python train.py --hidden_size=256 --d_expert=128 --hidden_act="swiglu" --balance_bias=false --vocab_size=32768 --positions="rope" --qk_norm=false --attn_scale=0.125 --parallel_block=false --init="normal" --beta1=0.9 --decay_fraction=0.307 --dataset="wikipedia_en"
Below are experts of layer 3 (counted from 0) of a mixture-of-experts language model. Rows are named router (the router's row for the expert), gate (a neuron's input weights, with its number), up (a neuron's input weights, with its number) and show model dimensions 0-127. Each number is 500 + 40 x the weight over its row's rms, rounded and kept within 0 to 999. Numbers have three digits each.
Before each expert's rows: "comes after" lists some tokens at least twice as common just before its tokens as in all text. This comes from a sample of Wikipedia text that the model never trained on. Tokens count by the router's weight.

# expert 7
comes after: " ", "1", "2", "0", "9", "3"
router:447452490490494513550498495539502514526511486490554525554479454517539561484580502470507455530529432510501538510495485457442578482507498558461438488525516505492464484509462425447458458553481487498518569427432515484523500542489479505521475477507505557531518470563608471511486499549493484583479453345447464499530504513538479548455478528509476463517517531533529485531600490515536517469524
gate2:498482547487471516439528496506496468430468489551486516488541503529527414495468468521467520477501537588464494514465510412525473512445469531454466484476432483499473505501529553477553493474473473563474535441494522476464494578560513497474497454482547571494394459480527468447491477454447513473475558464515494476515491534556445466432499547440484553540482391566510493489498591458503472455445
up2:488543483488544454530470520528507526473434569499535471514547481434467534450503497536502473391617442458538444515458479477483504504441511482540528525501492540552463552477479530428507529524509437460515497579436448484410519482435549539470465499525519512478483551496527499461480514474535579464536522521484459375464472532480533485521524508504508587476484536516538462403474554497514530495489
gate3:573488454507533485465497432490446484474489512536430469534512475540524479488445566588461595478486526486498378520417468480402471509510494463476539491550466489522513464503553525533519427558475525518479487471466486525490494526483536485514489540571470499614442534569502550424431468458502461447550480462487534462482521499472551463556495506577473536525535509504468542539533491527562504465536
up3:477490526513432508466485548490472492507519473528488535503521554564464548489537532414513598517473563453513479440534428542514480574561407411438519530491493499462538452466472487444521486514534514521490539432440486479487505423421464528443569511536441524471491555566521472536501496482464395478481500527524476555471533478500489571469455556514524480509531491542447451522477507480549514487528
gate4:556488525491489512574567486494446484562519547495536471500456497503479518524543526475492565544472535437526442520469525410487525456542478491523486525525440486488576483497505518517475473413472531500473468426461517454512583504437507532546462472471540464545568472495482465508496481508490443436458471535453409492563578489552537497473434530504525512426543493468513484471408535495477564473533
up4:545457552498507536453526548509512490539507509536519523588469464518482530540522537499530570465452471541505464483532462456505497490485467532529496507515517635516525386514412465538465490507496457586477534520486478473473508568449530551494557488539502548484458479460476518493521489438462503444530442502461436493481524488560455545457524503436521501507564515445521494565461555442521531450535

# expert 3
comes after: " the", " a", " of", " in", " for", "'s"
router:528523439426483477478484543524458523464454534468556508522506519481478502494585462482503501472488538536580514492472479445494509432482562459460505497530567503491444447509559532456460439513473532582499516428468534477497504442499438528511438443544520516520588553565555462506514496510444495501452517433482423471489453604474520545511514533489455520514539515496426450585582505507510548451554
gate2:461497547519520464491460548498460501474510525497450525484428494540519485523559530444524516504471482478584543547470494445527484508517500501490495504507460471473534477548525457460536506430455532574418547480566518388521524506451575456505519470523509511446473501493532589549551509487463497502504432542578454495450448546513448467547429443530487498509484531520521562475506498473565495510547
up2:514476499543517493464519515492511523499512452546501507488506533451460449480471480575522543523530517493479503466490525546556525447493461524494458529497533379485531553493512488540517518438498508506522492500497528511448499571447506568467565516457519589526488471447479492475514540538537523513506532478541493524451474511464559438534495377430466438409453471487472412501411590487463508478513
gate3:478490422473471506545523445512518539494502488473526498547488550452493554497474517448478514441481469508526471452583474517420525462481430522462457590554524483487470517484496482470454502531469524469536468499525531501516551454485529514486504496413524557573457489543505498481526526483497492493466467500471459479511464539542525512538532483499483509528549580527534570486480494464493482476526
up3:504509465478535521536453499412496503512528460452450479518482488521511487554520409483528486549536484586423506552486555432579495469444478546527557500458474475443511468532478578505513544445443501524535495549484482512453441565538546547510441505539386429490555505521541558507461482527499528528515531413516531505563508484513471540505501563532445509531529496516484501437535519447533542531485
gate4:485481492481514487456447504504460550485481572440446439435453510473506520501454483461459491516461461488499527539561533542521494557442513516532444577483457436502509469446475476522596485490580464511503512486445457423457464468500463448559474525524520522443492497410477484498527498586443454496499453432471519469453601492575503452423513571526542512477535464456514589502508567517521567527499
up4:420524554496480525495500508505491512515474471558489576499453501471564502443571464517581491517458508521483412477538482527460545496543557523467516542488505511553579499529457468571540462549434553511514424571481527487470504503496538504512518512420536511461494542499501479528472476486495491486451449491554438430490480433492508517497475540478516496527461497431511502459460450501433388538513

# expert 2
comes after: " |", "\n", " |\n", "|", ")\n", ";"
router:479507437480415491565473515524494548478496531472504478579485586481510553537526494493497451477513512519522531465504492453466418442429550517471491546481584491587508437477493524407476514537476482513543519424463465487478525489477508481542507506472477536616541566608473474496473539512462466468503488490488438505438454546476556549498504507419514507513483580478494474541540514510521541455485
gate2:519410459489438524471499533537501498510526550478402511422426521550486532421515451480493520485557490576480533492558530431478491522515519527543491547512539517523526483494509492509418526406548562537526581456474465531526520573455512523589469515536462453459514536515507505483556550445446522478446500484433534558462566550523478515538469525486482491477426593473505484472488556447518485522512
up2:499542533585473470528490520475485525529505431533499546461458497515497429540418517533499509497545514527535479565525585428514580540471476515440494485531423449494539482465526530509405506514535502506525535456594513511502494470487434526480508578574460508450465493480475514500462488463498539516483529472429465456541543481547492432486513516513537526532468427535408517549588546504560464533547
gate3:525383454518524465472460430492537498506496537475563440453499489553545508490486441451520584503512492480492550496508530532523517460481535546537482587439484479519550453480460530524495511514442486508531501514464483491483489574406469474448472454417451527469601531513495466482466482515490566488587483470455512520495506590476523496459442471546501577458527492471550543439476495581500466451536
up3:500528419509522513470461515491458491430529552525533484466500452490493498438462441551452407478547499504562500569485457457488502494534566525482457435527591445551560439606444498534559479508505506492499492470519525491554546478444552445534478523549502550476510519489457475502507476499540424444508550536524570467534493549481534437421488490493499506479478466517472541517430573515557507495429
gate4:493543477431506529471530568530557493476538499449459494501489574461461427506503550504498512488492486542533506574497504498536496478464517519530502521534529511516460526477473473552537529530469498523500491444488489474530506518546497519539423446546469450445426548477535576481491538466425447509391535493500487560462510485527496492497477497579453509478500477506458492491512465450551534444507
up4:536543472534418497505485495475508510493501536462457424552484521533472507466484427494499510506458502545518528545448497457519511610494499546534528513503439473462488477511459508478503509543477478539514468507484447456487520452520512492418515545536471431473525508502481589448500482503522420446450540462429489544483540485576514581546536496485474532524489474497533502482566461570490507564461